Below are experts of layer 6 (counted from 0) of a mixture-of-experts language model. Rows are named router (the router's row for the expert), gate (a neuron's input weights, with its number), up (a neuron's input weights, with its number), down (a neuron's output weights, with its number) and show model dimensions 448-511. Each number is 128 + 24 x the weight over its row's rms, rounded and kept within 0 to 255. Numbers have three digits each.
After each expert's rows: "raises" lists some tokens whose logits its average output raises strongly, later layers aside. This comes from a sample of Wikipedia text that the model never trained on.

# expert 7
router:111133114103150127149163120139100179135151126134130155157102111112162126130140139081132141111108126139127153099136156139113152148124090136124132131150086099205095131123102136104106120099152143
gate0:165110125141096140183095120141150134087094122142115144133111085127118140123124124166112118110118141117113137107134093129135118092150097162143186105108123130129094137124146087125104067120120157
up0:112133129075118106117113129134120130097134142124140134101166104176120090147083134108171096144138119088143128114136071079117136115109147136118111123117135089132113169142107121121135133145129115
down0:144157145149118095167197167130073122109148127128129144125128128105123097154136135141099140127131103110144174063118118090136125100125139132122121070109085096129153084124127128080139135115139152
gate1:088149137120150118099102120089117125154101132131116138128122127168155156117124131141116129124122137084118145118119158131140117140155130123128110140138131149127128123150142132147161151115096150
up1:133115110112121101144148116107120138100125158095142174117165163125114108143079109210105141107127139134123100152113136130181130152134126185126127112127130134141155132089167087153102177115143149
down1:082140100128147107139116084140120140126171143147136109097142041106099109159140139107143168122123114131092151125076122124106149134092104121178140136129155122177111166168143112141135167112100149
gate2:134133175128108131087128077137135084140117144145087107149130087107143120155145147169104119110151097084121079093148126168120142120104183189129133139120145133152110159148154130137152102162127123
up2:094112137106167089143142124055130146105120108112146144157135123162134094132120115146133135142121129133163126171174114097137101141133090115121121144139137183137133133137086100143144105107140120
down2:164109150122105109107106182173155092134134165088138152077106125142135111097196135126137142126113116164140105143127083134095148134106119154153098167138141129106121117110124154095100124120139101
gate3:128092105136136134129120106097109151135124116134084119151063087101137099110135059112120136123112136127144110120117175090115113111108083097149159142114117102123097122152163099167108076183102148
up3:118145160164104153165139099122140141137133148133092135135075104122161148126121173100115097161145107109121152110116154158120112124168115146139123135159095119113143133130109114090130133142166091
down3:128169132145155111149129154100175094094122076151149117151128103126085118156150157106091129144096086124154151099130151131158109156110131109132108119117132129171157097130188111126169161124153126
gate4:135122127115124121142148155135157130097151138126175109119121123156097142123122126115133123129097141128141150157108108108162146106124109118102088087118134136102090114122099103102141174179164094
up4:139157151143127154100122141112126128129092146093098162118159103126150160105132126107136147143151177130170124127145119186143076112146133124152138154088072139132123097150106104132109155070145181
down4:112145085178180122113153146197151135103160140117149147088154141116143107145134116148113160119114156136103096181110110103157149123103123121081130136101121110125142126170143136157085106123094123
gate5:088117154163166151086108151145107114094081130130125145095157153140118092132098133115142138162125114139134166136108129101085089160136144128126138154160132118135109085122109101119165121120126146
up5:126120132158133117121082161108123131113127117108142140091140127087118089168127141122155108116092132107123150110149144135134116154154120112136099128130107129137115106136134101098153131152101135
down5:140147140125096147126165149113136134134127140160133108127127112150146135151106171143120157128138134131111157126133131137138129153143110167096116086144100143162107145108105115121103107096109161
gate6:130144102112115102115165123151094137159135138103151104148151089085134124104103118100171129131087133110125145130087117137143196176098143159137118152115120121111126138105099085123123163096153121
up6:097153088143115121119128147120133135120189097159125128134100112126137149130109106093159132183120123138117131123138110129158141123112138080124119118092141150147106135152112149118118136119098107
down6:129114141143115125133116116118119116133069167111129161107139128158102112167095133092157115127155097107164119128140136127105121149134129137138174131147125093128114107136169102108147071133111166
gate7:148159096150125132120114101112181119123083111114091151094127157141168158172127160161163178107101125151117147139179136126099127094090177118119141075110126171138108116135131186160129150145072131
up7:149123110110124149134103129124156115148141159127134136133163106114087101098096104132135158139150167137159123132111064125123133101129189084086095159159100133110131108129156126119140113164163129
down7:166131149141135148152131129166141179154144081089093144125117115105070157133111123108123142122128102146126124173105152150147121101107150148063136147141113123062123146107181137138147121134130099
gate8:087133114088135102149139109101131142173115137130144152140131093206123102138089148142105157133154171104171115186111118152096115128108113137194105110108122136121132085144133139168140134131146120
up8:158120144094104131088128113160139106139131133107135131141142123142140121173146163152110108123100100157071114122105124122123119117114198168128118140181167139109132103076139122127114108155190132
down8:145164103127139126100113123119192111103136096098151130121127093129124098154105127114098100157131111093127107109135120137140124132133088114094107128109160157131120120106119113134144158125175155
gate9:150081116099075097112173122165096149077130159133160115131180102116117143157105105130132143138137156091110133099148118155121114121073128148128142132139148150115111123110106099109095150118129134
up9:122123115113150100136109118156131161092168118105078116125150110154130097128154126119107110086161137115113126153136144117129137095098170167134105138151119142102130121138151148189104113152161117
down9:127131104133118149142163163144098132159159141150098119120114109172138105101164103110115181173096126107144138148124143099119141105133125107136156167132149136110121158107144163156105146112123115
gate10:098088114167147128119131196090124174126103135150179127079114123103122129139113122110123154108130154134086123119142155103148131113138121136147105135140075116142162126147145114123087115116145150
up10:140130122081156134149122124128108175134141119122093112149142143137123146159112128084098084154119106149106137143131132146124148099122126124103094134146170139124149140093126123104129127133129099
down10:132098125121098139141143113147140112180151139109120117090141145173122092132152118103146158141170090165150119095107077127131164075124097156199143105101131150143096141142114140101140131111172151
raises: "1", "2", "4", "3", "5", "7"

# expert 11
router:151151168138151149139138113139094134108177159118124126133143118106126116153132078140128120076125118182093105081111122079146157135148088106114123130152150147130149133134091128138164147099110116
gate0:104092153097145134107127121120113126145124117097175114118149165139100153114180168135116173168124138148110100118104108169158110120141102147157119085087098169200087142075097128174096127113121149
up0:153133108177151154114134133133119154147134170081169124124136101148112115132135113122146145099111152136092137112100129137128138151102129157111131200130168122101111128140125112136106130119153153
down0:185095153184124168109138116118075153119112166070107175176148108181099147157102136126127151145115179132089141152146136124116171094092134152127104132126127135123112172111117100142106161145088150
gate1:160138100129076130126148135159134147122129123157150174134114122140156111150109134100124115090129124132083117120113139130139145187144102173162168133107141165100110088115166146122131128112114122
up1:134110159097130119130079148123184126148158120094121146084095126118146113134141118124118162154070130147164090165167177143112109116164141127125107103125151161092090152109079128102127126115103129
down1:148155094183127120145104102171112185183110111129120164130134138146122108146134164151138148121111109141144147150165141144143126129120173133084135125116103170069132116089126119150171126130120149
gate2:128154086143178123119113149142119113124148158114153145117128174148117162102095142107111109106123119098101163143110184126125133119080149127107103131141126153143133073119100117110157112121183086
up2:121118103163150127155125123125116112152151128132155130145145149115138128130098146163105113134117124125110114129122100126090138112130091115140131109160107095099164107124130163144098144090087118
down2:136106120131146117120110149151122109102098158093115126117133150156037115146123108116129114163132120131122091117127141154123147136142089076134137142128126134104117093129114119139076160130110108
gate3:146153122120126071116100059147141101107137139153120140168133147140116138119149099122115161082133147139101072143169139118211113123104154154126138132093101114136117064123117115142102175150133140
up3:134143140147125127150136105116140123138127113128133103133153136087110159085123132140103105089120154134117129133141063168125121111163135179153094123122127146138109130162080174151117112126107147
down3:134116166138101165125139143145130162087110145111150120167135139148103156117133108140151066126122142161119121145182141128156121111134146145109082098102215103127112086176114124141126151137128159
gate4:160115154128179086137111137134098171119088083108119107176132147159138113149091121125143113135103156129169117139181151106155116126117115142148139058123128114118163123154124120127104092133121108
up4:103147132127111128174116094116159134175095130177166213121122173125134159152134142125116116102097100174101138143116106146127070097138117123145107135103141121120143153161150141136119086123143139
down4:122136117122153148152110110147124138153112117148117124145113129125098140118139103109109103133087068106130087113120190150125128126139112118075127134154127155132120111136159123163138145130161111
gate5:135152121114099095117142139151135067099142140135128090146117159104129086117116052126111120123139115114177100114152115137107120071129121150071117122111129131109113135167117124101117143140135143
up5:165144136102121126118132049130117120167121150164123130110137116124143119142190112117183124139096111107108156124103145082165140133086150146194127143171163065108148126119141099191098119137142136
down5:143063137155176134090104088172150100153152093151126098135117120116121123176114091133146164122148156096161138157138151173126144064172140079113119076095127139151100124154123145122124157139099132
gate6:130119133139151125096122101113148133131175099095124133119109110078139117160119136122108134129157063137103107145117113096131146137114118102145100123139160150153150115111117122132095153123125124
up6:111096135139132112171139104166116101138141117095102118143139087108122129151144096130104126088115092144103124103094104139126087116127121108138132105112111126140159151150127153107115141101132092
down6:144114149131116125160116154124126132157120148057138130153135147106127116157130140145142118121140090113109123148172140124144133091112160141083101134094168148119123173136120129148129160159159144
gate7:121133135134115120129152139126127132144135114098153150134109139109142112130130201179114090135181103138110153120097146150124108123130120127121149117132137111165086122150126145137074149122120117
up7:181155150135147146137116146108144145151115117138102119118114073106118128154123147129156091210124142145151141107147080127105137060147138129159084111113127106159136134159101186155108132164131114
down7:113179148145179098108111133140114134107111135107172126099153127123112146112116114143148151152145101155110167108168165075106108154094143186121149137152117162186111174150130129136095098140157129
gate8:157142126129112186167173138123112131105158135146143168106138088144153128153110117123136153119076163134122108074094136125132136133131124078111130129153115132097156125133120094081134115098212101
up8:103104114117148189116110167118113147102138156109145080141102149118144168147151133101138149124118114120127129131121104121145113128115137104112120125137157152189181130133126125106119104115122156
down8:140124138081161114083127129135118106113130092140131112130130121134127094139161120128099159122147131182103139122130102127120154142175131093167142133143150166125127116139116143127040147102054128
gate9:101138111141154107108104150115140090174080161089143081091144113114102159146082124135157154111116103115135117145129146125097150129154137111092124139108092128084119105100116180138124071155106110
up9:121109123136163127136088154097107138125140122134121133137128131113122125116149155141132132143139082166141116139155129122127168096147154093085099111094145153122096178068119122122147132146139138
down9:143115171131122149082113157119116122128185084138170123158122122094143121124103107156117098076115136090089088130117095151170107128101094116152118136129109147162133105159145155127104083078129122
gate10:153128104105142102145170134132125084109116139096112140152116120136150184119105111113103095145145139115116095134134131098197107112138124126114136146136125137157090115133164120145184116118119155
up10:133087154146133101150156133158094115118093097083102141122121098080109157124118103136068142109080128101134186148144158144110152113108095130148152164106153099122148126108145159179104148126105151
down10:124095129127119125141114070120165141135110102141116122141152136099137103153129099120135143175116118094134082121090141165092147113118125118136116116164183117135092114134086181065076126136167136
raises: " by", " of", " on", ":", " (", " in"

# expert 12
router:152137139132120120131113139127124130087081107142101129109127165091100116120124133107112152096107136141099165134151089132153136133138163148089123120148110119121175090137167110096111101105127151
gate0:169093158139147123143123129144140127120146111134126123114108155088158146134122151148164169165104143168126085138114112118124143137125161165124117123132108168143150154122171145131124150102138127
up0:109098098124088113116132133107125114179120145074118137140115101160097107119132124121104128086157147139134112128131115145123096110115116065136121110123118110140128143147085141136157102175099137
down0:114133158165163150103137132112162120107144147106112108091131163168130134120125153104113110120141124126149141149122133109128127165146178131132109079149108165136073094108144189144145102131134104
gate1:132117096105157171096132122170103137152131098126119093092126133162158148130108124088128120122126123093145150137137147130131110139132146122149114142124124121120132101106136112132109114127116116
up1:153105100136144142144134105098161157126144136082154145166122145110119125115114142103113078091152114096130132136122106157127143105103119121142108131119100163149148145135128139163151129170118175
down1:105121095085109126119140111143102150107117116146173135157141111129115134147120089131090147125099143164132168102121197128151107125110123148123148115124127118111158094133135094145080130120145120
gate2:123131151142175199117107125122159108168135124115112099091144165085091106118086121155140171115138138155118090158108132128111141141161108098110091110159100167108115125125144140121115109108093157
up2:124115115124108151153098050107111114125133127113122125145128116168118117093100077158139140117117153133149117104146120107092165108128121103111113180113127108084093148117118122143141092160143178
down2:126134118108133153114113126131145167155110122113092166154139101139103146117120092088092127106178116123106106099146126149135153141170101111079141149163191121110118119112138152111106136145111134
gate3:091131122138109116136155125131104135140119128189133145137176098132129139096133119163120195148139122094130107104148110084096143157136119133133121139136137095127101114115091108129099126102137128
up3:158095139116077093118116139092122157155132114137095100156133124138119125142172133177105101136106147082114148117140061161096099065098135127142123068125107104123116124110142138148101069161138115
down3:121134106118107121166109106107147113128102160077106160113101119170119097123149117132142104115090130115129171152125116098126087116102148122128118109112135123131145094105172150134113136141159134
gate4:123147169101085114126143161125157135123119170142128121127134143175139160152138103111149150093134149113095081106153119119113117120154112120119170151152150137123129101159117126148113192124125125
up4:135134135128078132107172118176154145100125105100157117161143133142131113140147135178144126156140153144128107112107105140102082174174089121115112139115111109131085140131164102150130157130104126
down4:155137149100153104115127130112152121134146093173158129100147161170129117099086124159119134132066109139124159125126105138122157101139105120119162105071155094131159168089082148147137101123148111
gate5:115145141142097171186130128094111116157175148123121184125138120152158116125140132112132136139149145154111113129129110140146098100156168181161160173154107119151129090147131142088119125155131087
up5:126125115129119116089109097099140106159114156131149083202134122124090172140168111163123112128138149111121136122109123140111145128095127126122101140105125133116158108126123118169146134169145184
down5:171162166143121168096144123151133129128143087117138124122113135099118074116110154133106131083095112130152146172141145121113086139131115104124122165106147118106115161136113137124123108104134126
gate6:116126179172117114192125127116126102135122128165090127121139122139134131117197135171129154131177120125106149091103143148139182117124167137101139162156126149139144112098123144107141131126117120
up6:111114152128153169132163157175112116122131131188169123092116121170178104127108149158126139132089117131115158145156140079154100190162148099130163129143128145157142101078112119108110156116111115
down6:125105123132153109142130145119090116128145126093122094100115123160136160107161121128134142149163131123143111115138114153136172141109173117102109121114132107139145122164157105095172119158121101
gate7:109147126134157174096100145134141105152088138126098140179132156112132113082136128174082114142142134127101106100065088159124153100131152144169169147100130107122084113138111163126148135126125121
up7:110116114137068107190137087146108135104108089113152133085135127125127176139117106113145144072121128137166131139173154112123116147134107127077116100104121152100158120128147088152135095130115132
down7:193147132100118114119157096126125180138125142134175082110174080131164138124126113156186145084144129117132120147124116113148129116112125096082116129156151142096139125134132122144092133084125148
gate8:104113133111142112100150101104078113084144152135160131132131117111167171109163132122112073135165122115101077150140152134191130063130130149104138151099140129140135086148100083103136158107138136
up8:124125142103142158131154149140158172115140190115101127130166096150128127131151104104126128130122176105132118130114153118183101110123109126136089126140146108126124112126114083084107150118095156
down8:114087122124165186188150133125161134121136071162136139083089137116155112150114109123142122149146106110133109140128103101128105182136122118094137146143103186140152135145108133132093104101117105
gate9:182149102126143123134110137154114150112116136115089163085106127142139126114074126167116175103143124140127096127138178137143131160126123128140142145163112137095166148089140111141139133066135163
up9:114119102137155140174136138114121102114114123220151073165138125107144166122125110160173139132111111158094122108147183127138183133123108134141143137108173133123101079112092134094106117123118116
down9:125126132159167129150156083130153135109107125176147152108125094080165165135122142087123173120135070112135125117123107110112130111145068118178181173139134107121149126115130105081146067133142099
gate10:113137106132116148093077111154138090170139137149135148169149133175141157120157169118111110137125133111107082145109117174098131140150090132104102105102125138150121108164160143117156120189103134
up10:128141115140134136104115122165102094151168116133128112133121130145082146134161140139116087115133136132087123087100071130113114120123133131121134099122092124143094138146157119093122114152175096
down10:120140129127149184090136152110135195145149114140166127121150097150153116144167132045178116125077102148140102140109117117087111123131141071120129132093150124156135141126180187124140152145121099
raises: ";", "-", "."

# expert 0
router:131139162140126119118162137097112146133159206140094090148155164105124140120123132162138082173161150111160133138067108153133168125134106134158131146153151149117091104144090164101142150131130113
gate0:159130115128110124113125111114143141159147151184128091129135133150148120117175106096124151124054102165179125123138140154135158129119125134118130112158137120145131139117106162116122131168147107
up0:123121104134101109141135123157129092150130131138117135129169113141117148118154117116148136146127160113115112147111103116132173096096139143136131158124123118143113126157133146126102090123083170
down0:113150154139099084133113134133093131133101133107148130162084145152140118113088163135132112144087166105140110141175120138135131135086131158152111181115134148124144129105127127128169128110147125
gate1:116177138122105093103161129121107097124140115154153127117127174164173150119107151127169148161128056099157123151135109143121141102162150113102082156136143144121111120128102146106145109100142122
up1:130184144151096108163148082146145105118169102164151146149117141165175128127063145155124152140152095152161123142148120158104134119136168132139109149122140137182123128156099146114137093129122127
down1:108135121068132113177096149151132121125131139124127079153153109094111144131163114118135132099103119105164158132172088158132110155095121092099112133149117154151112103124149155163157136105117148
gate2:114130181133144118124135144127128154095119117152118161139110117153111133102129145148146151130125061133141144087102097160126137105127095093131093101132153106114156159086110126135114139149098138
up2:106171130109105121086123131143085142129146137103121132164113117145110144111137099145089131117090146113108119122127132115139122093110132150144144148144125153096088111145142117145140121094135120
down2:089116118125146136128181121123100120082165134166141153183147167122117127135104171120115135158116126094183155123100108114158127124098120136125143138120114139141110103113084146125143094103092087
gate3:124133129128142099147140144155164088127113124130116098104095126176105149125160148102134121092132170136143114146144131157138123119144118123130162163157105117133127146112098109169150154113181160
up3:109098127155127127100144143121093132078126144133175136138129147117146086130112113096131084126130136112100139041132123158134093132086146160125145164131145106127129106114129133112114139126163123
down3:156136121141130127150145120157123156093127080158122105149128153111118112174152119085120126126098123086108125127149119111091171122131127144081116120119154165133095131078114164102122162129091117
gate4:094102118132172134143138120109139154130178092106155108117103117106163142148142140143138114140122155129141091115088113149106112149133102133155136110174133141158079147123144100105144150096171101
up4:143133162144106147114152125099117090117135142100133150147142107126129139139140101120112085145103127108130104170125080110100087112110158090105064146117093146135092080148126146124152100132124143
down4:134164180112102131099130111113123124116122076145135127136147132108110157131111135156167173158155107177121105134147113173165145160165140110142149095104122135147095114165178158118113092131141131
gate5:144129143155107126132129103098094132105130140113135109132148113155174079138129163138127085121129089090168160149141089135118139137130138135157117122099158127171128138115109124104119150107096073
up5:130126122100152087122112111171140144143161070099134128140148120100139145116116141125123117157120135174137106142079141104127111147097119157127094147086117109091085147149135111127141114108145127
down5:151149139183107165099119143164095128133099145110084148124146129116167144141124142094114172121164160121140142143132100065157177125128137136097136152122101121131154086135131142130113143110120105
gate6:118110135151138130079119096117149140150122139110132168118138138154128144118129094125130082096116131112117123133134145140134117157124149113151142097119107096110148130105104149137126105126110140
up6:118146113153106119147149148115154132141138114138130118123127113128140131144092105109107158131102137127141141134099109144120163130167144119158123151139119131142098171147138111125116155126139089
down6:124134162145104137125117145171119105166108122154158123108101162121155070115098103168120153125116158105109150145133130098097160147132150148149121143124124118118101146130170143136136115140145141
gate7:124160086136092141138120149159127105133109093133153106117095170168135152147135126112100131098164125095141142158120134113153111145125125147109149107143110142111054121132144146108122111072140130
up7:086148186146105124141094120123152077094133123105101124166095178102098127095154103155114164103080159126146108166121137107129093155141122108113121142144147158135142118140152096128120135136120137
down7:094143147132123135099129116123111145148139143130107136136106092153136189125114155174112135133113128134147141119092070084164149185119173105138141167126108099124152133108120098145168098097158102
gate8:134187132063175132140128133104050104157162129129127100084099162145120123125102114122142160116138170139074103117156197108125125135149158097023096140132097126092118180167138123172122166134159164
up8:123142110131153117145127138162148134107099096146133141108096143165103163163138113140112147150156148144165125100134131118095137147124145093140156123106135154109131172120072123111119131121132128
down8:155105144120174122097142137094130127075157153130137098142130148095115106110136138133105162139136110118147162131149115110180150125133094129155151129111121127147128126109138139106127142134112101
gate9:108134099117147150135120108157144133122102154101125127117169092171107110114160142168122150149152090119098114118118072112103099135128109094117163152134120127094156095107096123140162087156178141
up9:108133165089110152133102081145138135144131149139125104137106118105146154136148095137137104154155090149112084126173102156098135130156154123155138104135122127123144079145139126143115146189172141
down9:157112091129159115108127109126173141101117122139093120112113147157143144123122133107138123106112121118099139187142132112120096105113109096118130117159132101119074128114086170088092104114123154
gate10:129152131128089155111137137103097140104146127133145157129118141125100124142119154162110148086156156117134093093143124153102087149129147131133170132119138123117122090140102115119138083120139132
up10:135128107163104160110137136087129152112140168130096142091139136153110117155127138145105133098154106118151088103127167146142154152125114130104166126117117112132095118099103120080111109131115154
down10:089136153131149117116091101128143114111104166153155117121152130081094117115114107120144123110116127123140146090101130101174136133126122137140088106122134156195142143133105141148125137163102134
raises: "-", " to", ",", " |", " in"

# expert 10
router:123107082150115110116137099136148156133112087149108109142128085101163122092135126147145097182111090098134147114114128115134134174125123122113128146156139090083111149140118130110128104108131109
gate0:166113148109094110134141117154131136105106151112116154100144129099127155103123099121099116172147140146187154128121160130089124141157146082110084145103136099139101157162180098100112136166144119
up0:135135161146164132140112085120138153162164133175074172166101190154110113151168128135121127090109085132131102122148121172144089131115100110132105086107118116140130137083123127189150117134085130
down0:106124065107115126114160151144115113153138138181141114126112093114154122099089106090090151128131117150108127134151124131140144100098151118136140137129170117159124080121129151130100113149132168
gate1:131139107061108144116149136111085137127129130127088120144088169115117102144133108086171137162126122118132108124132128131185154086163131145113054151142134142134143143139099145127145132144108123
up1:120149101074140164157125116113148156120094097141127131120134129132146080148120144098079130113121121100130121100184142137170102075141099133129124128166132117176145103116104139119152126100132130
down1:106102101129151119146136153163077091111116075128132160157136155131114103120100133100158131067135152131126140157133154129115137107129123100098138176055149133129136072112068121131133147094125163
gate2:110151133097133126142138153109117089104138164105083101126086076132106139173142126138154135137169144105154112127133095112136176089143143167128149112120106123117126114139181103148139155143163139
up2:134124201165145143121155118123160122080161140126134143106111122059089159145115164117140126137109112108143117129148152161124127155165123137146145133171095125151168136139169100131167162111137154
down2:079132117138095074115143142109135132120115141146160168088115134123136116118120147135127104126139122131153119168084096102129115127126103192152141120111151123133148131144124092148142152084160116
gate3:127121145141115130165103104131126090155112159157120145112123111126093115076112105101093117117150118143131092136139109115093132118187134083113143130087119125175099123141113084119151142129115167
up3:091185127147136134110106125173116140137161147116124086155171082136144149127097116103119120139118125127124134102127138088120125140121130078106145109118106086120127137111178088126094129089125128
down3:136158134093119101113089153155117145095157182141164105121110126127159091130128117153095129151075091140147144128153110116168095090082123134182122114109169089107123105109141089124103103088143116
gate4:119138162150135170116111145103155146101158118106130132102094129168128168196109168102146106140166103101164120124136140097126108110088138115139160131136129097102167131092170071101125094107145140
up4:074164130130112098104111127168165096114136154148120116170115151088121083127194141101159086132123134131125164128088141144088120122173131114136109072142160129139130134163100127090137143151145133
down4:113150134151088145103160090096174119083098213122139095143131183098151062125140127150144109098112158084131130130090126100138127144143104124116129099123094122107142155130122126147109123127101101
gate5:125159162132158150158117114158148133138095129103092123140115100157108089121147113151167116142108161143106118123103111134091124123129138105142121145130151154151113122095099141128173120166123137
up5:129156087136136135183144115098065093159156134127137135112135140132160118117145123139127137121143071096157176153148134159120127144117096134096134118110144091163112130155107106137093093133157128
down5:133150164155132151135120129115130157094144144166122091133151097133153145123085116142140103093122126131144170098118160143129131136136146109107099099163085121106108124126099116148125121162100133
gate6:134165141105113180103169090141127141131190140137116147127106152099158154160177105099105133129133138134142091094137118146126118124156117102125105137108096109148058111134133092122144114128192126
up6:165144106106119185141119071164180121136166098147122126128104093157152111157160086124117141110160134143112087113130127146100113089169166136154124167101104096143094104150145104148158107139126151
down6:127106104087131154140118154141115137140105127165121093170135111147122100109117129108110152139104145108123153094130121129107134114127140158138125098113155089140108092138186113210149116177140140
gate7:100140148131106103166166191119161141158119144122145120141147143113149128113136124161160114151109146082152170108125115138127119128129127146101160134116113133081093151126140112133091130141125133
up7:128157108136120123124137154174112144098126108186176101125091116126155121130146116134131108138125106129128138148133098125140151149136114133135104149130141134154082160173138155131104143124133121
down7:061134144124114147122118137129131106096108149116127140101130124194129112155091171126121130103137128100147117082139122111124097132150132157142160144136122129178155121148110132120144129119125147
gate8:090137138158124144102086126153159124109092172114135129061137161112109133126129122117113144158183144156122164143089148135145093123174110092095123141174109119079117136150172136131146130142135139
up8:130146116121116085159122121168156113104093142100064147173126153126133137117136105170144129144167120148067134105143126149116117126135157144110114103121139171115140131125163165173142120147159151
down8:093133138104144171160116115092105165132116120128135136125166149139169174147151156158164155071103122141127131112120082109116158097139142118188127098134130150130141153142147119110154116154148113
gate9:093166083136164172141147111112106115118171104110119115147155123113099101097109153102103110139151139139118134110066137157134135125149133155154123127148142084126123106180095149098149092115112102
up9:159138135124120106120131171125171153068111124095137124100140074150153134080105091127145111136083149143146133128134130146164116138112164126096160129118118095091123143091201144124081114102100167
down9:144147144134091139118147159128115139092161131145133111120111116072131192142083132184106142128145108113091123114139120143115136111086120155082122137142126136085145160152149137164126182108137178
gate10:112141136158126148112167112136148129137117112144124140117146168135168119097106161118106117143156080113157059112190135124116088153084127121105105090092115129167101154129137144133142159139083157
up10:111086161148135149123145077146167144134130144113081127105164113118125154060105148144141112127127146116117122151115156135136090135153172117131121126119106146154153148148137116132201127124107119
down10:117147153130112118082117129130170129131103095106111117132105151168098093152141127117167115122129135110099143137118110127129143161127099137124134123154154083124107158181123100122132121113120135
raises: "8", "2", ":", "1", "9", "7"

# expert 3
router:175131137168112121153147117145148126108137063148121206122132136135147092118187120101111125109184082113159137134172120165071125107118127141162137116134144158127097156123102159108142123153102086
gate0:175111094121173099135144121131152081139116138155108104137129131129144096150161142114160149112094117089147127097148125095133128127125105130152154085146084131162130130114136120128101119111135124
up0:142086103092158116156162142113148127103120152151143159115156145153165096134154154128162109167117090116174142107147144115143119152125163158105134145114123139146127160121144153127143118121086111
down0:109148143130117117109100114086141135115126036116146115098095123153126131132101125115131123149118192156092103087105102165127112111139170132154141160100124118141138121155106114116106132168132120
gate1:173126129121141138149145136101101123143105108145140111142079127126156120189143140156128102111111116134155058107189128116101087128109148131118141106137123113134130099124102131139115169140124166
up1:133154138150140166156164116126152131160151114112113129139147114140166139144119115131126121113142118107134092120125147154125131169167121093152114151126077149123134127089122123111114166114127114
down1:123128159154147092144120112143137079177083055119113142113137130143104166144135120149104128078109135127136152127176118113100121128149139121075102120119161131110102143119150133113134149149130163
gate2:112181152139121121158130141130118134158156117141131129118133119110128129120112148133123149086132098110130154094134115123116113142106151134118149143126107101139142123104119113148153134152142101
up2:128163122113133120124103118134114099135141140097157112102126132122076147110119104139144109098127118132124129086171096118114146087179167088160118111109141089112167087136135125136136148079135116
down2:128132142094147123130118158153127080144112134071109133136173135135140113108131165161121122122110162139118150099133133116097114124107153126157106117092117134114103143110157150108112104153106105
gate3:147151125122112136109128106119174131135088157118134132074128127132084170154092138098136154094091175150131116112147081161145129121134149125094133108114144113108112111117109117119116083087130107
up3:116086130171134124117111125147100087115129117104086133180086087133118122119146129150088078149149133103100114143114191103137098116141132128142128160177094133117153131129126105113162146141126146
down3:140096153151122153093117140089156123100088158130078143142174106142139142140147179177094099102138114123139055163105132117135111131116111112142133098178124131126110120136101131115102134139119108
gate4:142137117092163113131131145121125108081072144126166151132142122126111111103147114097163100111119098108143093114160109100132141107121140125133130149154137121130196122148108152148163093119142157
up4:165118132148105139142116129159134114103098105139133120106172151162153177191163124095146126105143149147172132116119127136117088160086161153130117118115138157153141156163131152096116102147102146
down4:139120130109128157110125122190111110154151072154089133125111159115140133126154112136117164134107156113146107164141160163077097113158120143110113144173120125134101117148140148155114141167101072
gate5:156132090138138182115130124106157117073106125132125120095166114140144131097144150103088109129124124098126142153099106114152074151160177159117094169145116131165108100120168120164206067109101141
up5:131136121158152134135139122106151111143103131095120121121151117102132134121152129150111143148134166121118172155126124106163080114145156168127135134149104115134098159171149124146149091096092156
down5:077167110097147109107153109095115132101113035119117087127097100145153114085153120135114180140085123137123059122135114139129123121159176144167076141109119149112112142124099122130159119128177134
gate6:127138156143055084119130157136130111186190130113129151152106086107077165145138106108115149130142149127129175083151125138095125104125118128132139106170070100102126129107131113134158170112135127
up6:162171118095105122117157150134131112135135160126138122120138123155113132120127162141116110062167083099174160103136106115151131137110124167094153122134135104134122090089134133134151109150135146
down6:130148145136111125115136143113149105106113192110148109140140128139130101126090153131148098093166160132132174112123158172165134125089122123121124123104104159126145121127127130135114134111148143
gate7:132161064102121160123113103151147131121161151097163105137095124128111128104083163102121163119195160113156129115121098141138150131114146136160116126126153143090147091135119121114126149109113163
up7:134106126148104124112136112111138103124084112131075152139145111119110121088124108109130058112122097118110127126130135155133137094146121115105130124142101122109069114155128112093142119119103083
down7:125120120179092115105148172099101162141099141124124131154174133103141140129129143140140128094138137157111120120099115145133124123157081130169093150182097119149134118154102165126138136113110088
gate8:148146139165147123120121126137111133120144136090153139107134119105108124131106152093114111131137120111146113113164116112108100142127155115102148138161124148152154122129137068079111117131122122
up8:118129110118131095093126156117120155148167162140100074080124111135146155113103126101129122098143131111152144137133116095138162108143143126145129105169167140087152085140148163134140183141119101
down8:119117158152111129118100168160134120119127183120134133167143144094132137125112132162163113171129120113172087125144105125153098162117101150133152142125108087152141168146173106150143123138151119
gate9:078082136130118114167125191146098143161109129203122083138113133145155151101115108170076148147109138132109125156094145129103134131090132138133105144121132139130104154156111107098114116126167128
up9:151084101115149143138131131099111147106123136151153129149145145175120077107128108133093136114127162164117144126101136117090122167110093130171106091126140107101131121102118133122098114126151152
down9:187136131146145127128128121113133144111106156158132166167152120114119101161118128134109131149156159094103181103127164158089122119093153117137132143095154147120124133132071161143092151134101115
gate10:151115137165118136112071160108088098146135108126142129110151150093094119121137111123133158165158108111108111126128150109121131116187128119142145115102115104128129126122121118118097117113144184
up10:162101114108124134107160140077120127110119134132178102126098177190158129120110126129173122103111137146112160127136095088175092191150113153127147120089159176126117119118135131130129097098141104
down10:121144157154113123121142145131141146098094174118121140129118150135175141134151111135118074115125133138150101123142152100146179130143147072131100139147098139144152152111163098093146141057130135
raises: "\n", " the", " As", " A"